config.toml
experts_per_token = 4
activation = "squared_relu"
moe_layers = [1, 3, 5, 7, 9, 11, 13]
router_score = "softmax"
init_std_router = 0.0182
optimizer = "adamw"
grad_clip = 0.5
seq_len = 1024
train_tokens = 422800000
steps = 6452
Below are experts of layer 3 (counted from 0) of a mixture-of-experts language model. Rows are named router (the router's row for the expert), up (a neuron's input weights, with its number), down (a neuron's output weights, with its number) and show model dimensions 0-191. Each number is 200 + 30 x the weight over its row's rms, rounded and kept within 0 to 999.
After each expert's rows: "mostly gets" lists some tokens that are sent to it at least half of the time; "comes after" lists some tokens at least twice as common just before its tokens as in all text. This comes from a sample of Wikipedia text that the model never trained on. Tokens count by the router's weight.

# expert 22
router,185,167,193,171,233,174,224,214,260,182,220,246,164,221,113,228,233,201,257,240,187,196,253,219,219,188,229,233,189,188,241,231,272,216,190,200,236,243,215,179,240,182,194,222,202,216,187,240,199,207,198,182,209,209,157,235,218,194,190,237,144,158,185,197,219,185,196,189,239,201,215,212,187,232,198,243,181,174,144,260,211,237,213,203,194,197,176,217,203,201,245,174,145,175,184,254,179,173,160,222,232,198,161,181,181,220,186,267,220,225,200,182,201,214,192,183,206,165,229,180,241,219,224,190,155,206,153,219,184,152,268,192,223,259,162,203,195,162,198,180,218,186,186,203,229,241,203,202,165,147,177,205,194,247,233,238,248,189,196,174,168,210,193,237,199,200,158,148,259,233,170,164,278,224,227,222,238,198,173,190,191,159,190,179,196,238,202,271,196,203,195,217
up0,160,176,198,253,205,220,136,221,211,200,195,201,183,250,210,202,192,169,226,185,164,152,241,217,159,186,213,227,225,220,149,176,243,197,206,199,233,168,193,179,185,207,184,225,253,147,202,152,212,176,189,200,214,193,238,147,154,192,202,212,229,213,190,213,169,180,156,197,176,179,202,250,218,193,189,216,204,178,194,182,171,174,198,218,228,175,152,149,169,244,182,257,227,214,246,192,229,202,135,225,214,197,237,202,194,199,198,175,218,143,175,223,240,173,206,210,194,217,158,175,190,212,255,232,202,213,199,154,138,201,239,197,214,211,221,107,176,205,184,173,198,246,216,206,254,212,137,222,177,198,270,171,178,199,240,199,238,178,182,209,198,191,222,231,148,189,143,219,213,224,187,206,167,187,122,231,169,176,220,171,203,199,129,175,203,219,178,205,194,109,200,183
down0,134,164,225,204,183,194,203,198,245,198,242,194,181,193,165,175,180,213,221,276,175,245,200,157,184,149,224,169,177,152,225,225,221,185,220,171,180,225,243,158,216,224,238,197,168,262,196,229,80,207,236,220,161,251,199,173,202,170,159,197,236,198,197,147,211,198,208,190,199,243,181,187,223,241,196,218,177,237,177,190,173,191,176,161,166,218,144,209,212,181,216,206,163,174,216,234,223,188,213,162,225,173,202,182,262,219,224,169,242,193,245,213,243,231,179,161,188,186,210,181,216,186,193,213,203,197,224,171,241,191,257,223,242,212,165,147,221,229,173,201,237,228,174,221,197,231,198,212,190,239,207,214,207,194,224,271,197,194,149,188,123,184,203,154,232,179,196,177,184,184,168,226,250,215,251,181,234,218,196,135,236,210,198,201,189,181,162,189,183,198,170,210
mostly gets: " high", " low", "3", "5", "4", "6"
comes after: "1", " ", "3", "2", "0", "4"

# expert 3
router,271,193,174,162,226,165,200,186,205,179,228,215,171,213,158,181,209,181,218,221,217,248,187,220,186,179,224,240,209,186,226,225,274,225,151,146,210,199,225,231,228,190,215,214,212,206,171,241,159,165,242,210,177,209,185,215,191,162,173,233,152,165,173,190,169,232,238,245,202,197,211,196,174,229,233,222,214,225,172,251,188,204,203,229,160,227,168,165,188,160,209,249,180,145,181,249,154,184,225,217,215,217,214,231,210,257,197,217,243,211,195,232,216,235,258,172,186,180,254,187,189,229,225,221,233,236,231,174,226,185,234,216,190,223,217,224,118,218,198,263,226,158,144,127,180,228,179,188,207,190,170,224,183,251,221,221,173,152,201,175,188,187,192,271,242,201,193,231,171,229,179,159,249,191,247,258,199,192,198,218,206,167,186,191,218,172,213,215,157,236,217,200
up0,173,246,191,219,208,179,212,232,269,177,256,214,172,214,146,186,151,155,167,152,203,226,232,135,207,198,206,191,244,208,195,226,197,154,190,188,173,197,227,213,197,249,186,214,212,177,170,242,229,186,198,176,189,179,224,193,166,176,177,211,181,184,189,178,213,179,166,90,248,161,236,182,191,252,235,156,219,136,202,214,203,185,201,165,167,207,179,182,204,203,192,160,222,201,228,156,189,171,203,201,205,161,229,156,195,242,209,208,232,200,190,191,198,171,203,251,182,222,191,256,190,258,157,120,176,204,199,172,218,191,191,204,173,197,190,242,244,232,190,215,229,182,166,204,236,189,239,203,170,161,207,225,213,162,146,221,203,199,199,212,216,247,183,238,224,225,194,247,186,224,205,212,251,245,185,228,136,191,156,180,237,218,222,180,233,262,161,223,255,187,230,184
down0,235,193,249,197,188,178,170,202,210,179,207,209,201,201,265,202,165,157,188,175,242,197,158,222,190,190,179,257,213,238,173,167,229,230,245,172,193,165,183,214,156,157,165,194,180,145,210,225,246,234,219,230,270,257,200,202,212,212,189,231,216,203,150,225,255,216,230,210,187,131,191,238,212,176,213,194,204,235,196,172,223,168,193,165,164,168,241,265,164,183,220,192,182,182,253,237,208,222,187,181,158,147,226,190,181,175,165,191,184,207,164,192,178,158,185,222,184,211,174,272,178,219,202,205,212,203,150,207,224,205,236,188,227,224,186,193,225,205,177,234,253,263,142,205,242,209,191,189,212,185,235,183,208,213,155,216,197,175,198,163,217,190,197,199,248,188,235,209,288,179,206,179,141,203,195,143,241,204,265,270,201,201,185,154,168,193,209,214,214,220,188,221
mostly gets: " future", "6", " five", " European", "7", " ten"
comes after: "1", "2", "3", "0", "5", "4"

# expert 46
router,165,197,219,222,226,134,222,222,253,169,211,214,243,189,221,197,192,251,189,230,211,214,159,210,230,187,241,209,227,154,212,174,246,230,212,174,224,153,161,223,226,183,230,141,150,214,171,199,151,228,182,236,211,217,240,220,192,156,184,174,175,175,186,211,199,213,169,188,254,222,205,178,173,163,221,231,162,194,154,216,190,159,218,166,174,195,200,225,233,165,237,215,184,201,224,237,201,223,244,180,225,226,190,226,192,209,162,163,203,162,195,232,243,160,245,222,240,199,199,141,241,226,210,217,180,219,194,208,173,184,137,159,215,150,245,164,222,225,172,195,180,227,171,248,169,211,190,186,208,248,254,177,188,169,216,202,190,160,181,188,244,248,233,233,232,159,183,173,195,215,191,182,206,219,132,134,177,134,152,190,211,208,231,231,240,175,228,232,164,231,186,145
up0,193,255,230,174,217,140,170,182,222,195,210,199,215,185,202,191,197,199,206,212,191,260,213,249,224,200,217,172,225,197,212,229,193,201,194,172,209,198,205,250,167,185,217,167,168,248,234,165,210,180,154,189,249,208,283,188,189,195,155,165,199,199,201,215,187,183,210,194,224,260,187,166,245,174,227,184,207,191,200,149,267,167,202,181,220,159,173,234,209,221,193,175,227,223,220,202,224,289,197,182,226,247,219,190,176,215,210,171,208,242,228,218,216,220,231,202,222,206,205,176,241,217,185,204,277,277,261,192,216,180,200,181,194,202,231,158,212,280,128,256,181,155,190,192,223,229,195,199,224,252,215,148,188,174,197,195,214,173,208,171,224,222,192,180,233,227,206,247,185,212,257,193,199,171,186,268,176,199,173,173,227,219,209,215,222,169,245,191,253,201,186,129
down0,188,196,168,161,224,210,227,219,153,191,181,186,182,281,188,201,176,170,237,232,223,161,180,170,243,238,114,266,173,209,194,182,184,184,169,215,150,166,230,182,212,240,212,196,158,157,172,239,216,229,259,214,154,192,160,182,215,177,202,183,246,181,164,179,239,176,208,166,227,160,188,236,186,227,198,215,211,219,193,187,200,235,182,165,183,184,160,187,219,187,271,229,162,187,214,175,225,174,203,226,170,162,183,206,254,241,222,270,161,218,200,189,162,217,192,172,276,211,218,213,195,158,209,186,164,162,149,214,198,179,254,252,195,259,188,239,167,219,153,167,172,191,182,221,193,196,192,256,174,161,196,228,232,187,194,194,195,209,222,196,224,145,196,236,187,208,197,238,248,164,182,227,199,174,209,172,201,211,180,251,203,180,168,219,194,192,176,255,199,247,195,232
mostly gets: " century", "9", " Second", " war", "8", "ov"
comes after: "9", "1", "0", "8", "2", "7"

# expert 26
router,206,217,191,182,173,195,160,166,179,256,201,213,170,198,199,218,208,157,210,157,165,243,196,190,177,261,198,200,223,181,154,248,211,131,213,199,167,199,178,210,180,218,151,288,201,169,152,197,234,213,220,192,232,187,239,234,157,229,195,233,184,162,196,198,224,183,195,168,149,192,238,163,195,170,243,209,220,140,259,216,134,166,151,116,153,211,144,160,240,216,198,214,174,185,240,198,178,179,221,199,187,186,221,198,135,191,193,156,211,181,192,164,155,182,148,175,136,229,177,225,177,224,195,220,216,235,226,190,234,181,227,198,202,184,187,200,198,170,197,216,226,196,198,213,214,192,189,212,201,160,217,193,202,209,226,206,214,243,213,189,199,222,184,178,156,178,197,228,237,189,203,148,123,241,167,205,219,190,202,229,254,250,239,193,183,239,243,152,184,237,184,227
up0,238,177,209,194,216,185,181,208,230,228,138,241,211,206,192,203,164,203,230,174,210,186,208,214,213,194,174,196,182,175,180,197,201,178,174,179,239,197,182,172,228,169,182,217,223,268,237,201,250,174,178,239,210,182,195,215,202,200,182,213,124,205,235,164,199,233,175,206,185,180,191,201,155,196,256,175,159,217,202,198,186,193,248,148,198,205,192,161,127,183,213,194,216,216,179,187,182,206,205,171,160,211,221,273,218,221,175,243,198,222,179,228,204,161,234,195,217,213,213,193,238,213,238,271,185,167,218,207,202,142,123,247,192,209,190,225,162,218,259,237,187,182,200,218,191,268,211,213,183,180,114,175,191,186,249,189,202,226,171,213,227,213,149,207,153,188,267,222,200,178,197,183,246,192,193,124,227,222,195,197,260,219,228,192,134,222,188,134,170,170,151,228
down0,182,178,161,197,180,153,178,224,211,195,181,202,189,221,161,165,227,184,197,233,190,212,253,243,189,180,225,194,228,270,217,214,235,167,173,184,202,176,181,210,266,222,214,220,245,222,210,274,226,182,200,237,213,238,201,199,225,210,162,246,151,160,217,170,185,251,166,201,145,171,172,120,226,202,187,191,141,105,229,201,207,229,167,229,211,207,201,168,170,216,204,243,149,177,151,214,221,251,206,193,215,178,204,160,214,191,179,262,183,207,255,185,236,190,243,211,178,192,227,202,154,186,239,249,218,164,186,244,248,193,197,187,221,184,191,212,176,177,157,207,139,195,199,218,172,198,201,224,189,202,195,231,201,206,186,190,236,216,253,168,201,246,170,126,232,229,156,213,222,199,192,157,237,196,215,190,204,207,238,203,183,196,207,194,176,176,217,229,149,231,141,224
mostly gets: " for", " on", " at", " the", " from", " with"
comes after: " of", " on", " in", "ed", " to", " at"

# expert 18
router,204,166,216,190,178,214,162,185,193,211,158,202,183,235,188,157,182,230,198,154,190,185,227,174,221,176,166,220,190,123,242,176,209,185,211,183,204,215,185,199,198,209,205,244,209,205,185,171,236,190,208,219,224,177,205,255,249,194,223,210,223,231,170,200,183,230,214,156,151,217,251,207,144,187,197,205,224,174,224,201,179,234,195,149,184,251,176,192,197,186,186,186,257,195,224,147,200,148,166,254,170,280,234,173,206,247,214,139,203,127,235,194,176,209,192,210,167,210,155,209,207,170,247,231,238,192,240,199,155,234,209,182,209,172,209,163,234,179,178,242,156,177,202,182,244,163,231,250,286,187,201,217,172,198,169,197,231,219,176,204,178,228,159,228,180,250,237,184,161,220,156,156,199,263,191,180,191,185,178,193,265,191,208,229,167,178,214,165,190,192,244,252
up0,167,207,245,227,180,197,239,194,213,227,216,198,196,210,242,229,192,208,195,196,143,210,225,174,212,205,262,201,212,154,175,213,171,215,237,223,207,179,217,180,223,244,165,167,178,198,243,225,268,242,197,253,233,165,177,224,126,129,175,265,169,216,189,216,201,221,200,220,190,231,213,217,235,174,188,236,232,209,213,232,188,217,126,161,211,243,203,227,182,199,217,189,149,190,146,171,256,199,167,216,214,187,169,199,187,194,207,189,243,172,214,159,174,201,185,229,201,198,242,200,220,218,158,205,209,214,198,220,146,204,189,150,192,250,210,232,161,199,157,172,189,228,190,204,231,147,158,228,159,225,236,198,235,202,266,240,191,223,188,171,173,199,197,197,143,198,245,159,248,213,160,244,169,189,166,205,218,216,179,215,175,204,228,165,229,141,190,191,210,242,114,219
down0,210,207,209,228,267,199,210,209,221,198,187,217,194,177,199,216,215,228,186,206,219,166,186,229,203,210,223,138,189,194,216,204,189,237,197,194,277,174,225,217,228,180,238,211,196,235,198,263,195,168,207,148,243,198,200,189,226,219,186,212,245,226,177,232,190,222,188,215,173,203,177,196,125,177,157,199,252,224,227,197,239,164,216,272,195,206,209,152,190,188,153,202,182,181,194,174,220,214,180,137,213,168,218,226,190,160,249,177,194,183,194,176,194,133,215,204,150,215,249,218,111,172,167,134,217,205,216,194,203,185,158,248,193,191,241,177,168,175,237,184,192,243,230,204,221,191,210,208,193,242,213,219,147,152,195,220,197,144,256,229,164,192,216,166,224,247,231,302,202,232,215,204,202,245,184,218,176,230,210,158,147,212,198,151,174,225,209,182,185,165,185,213
mostly gets: " the", " The", "The", " an", ":", "An"
comes after: " of", " in", " to", " by", " for", " on"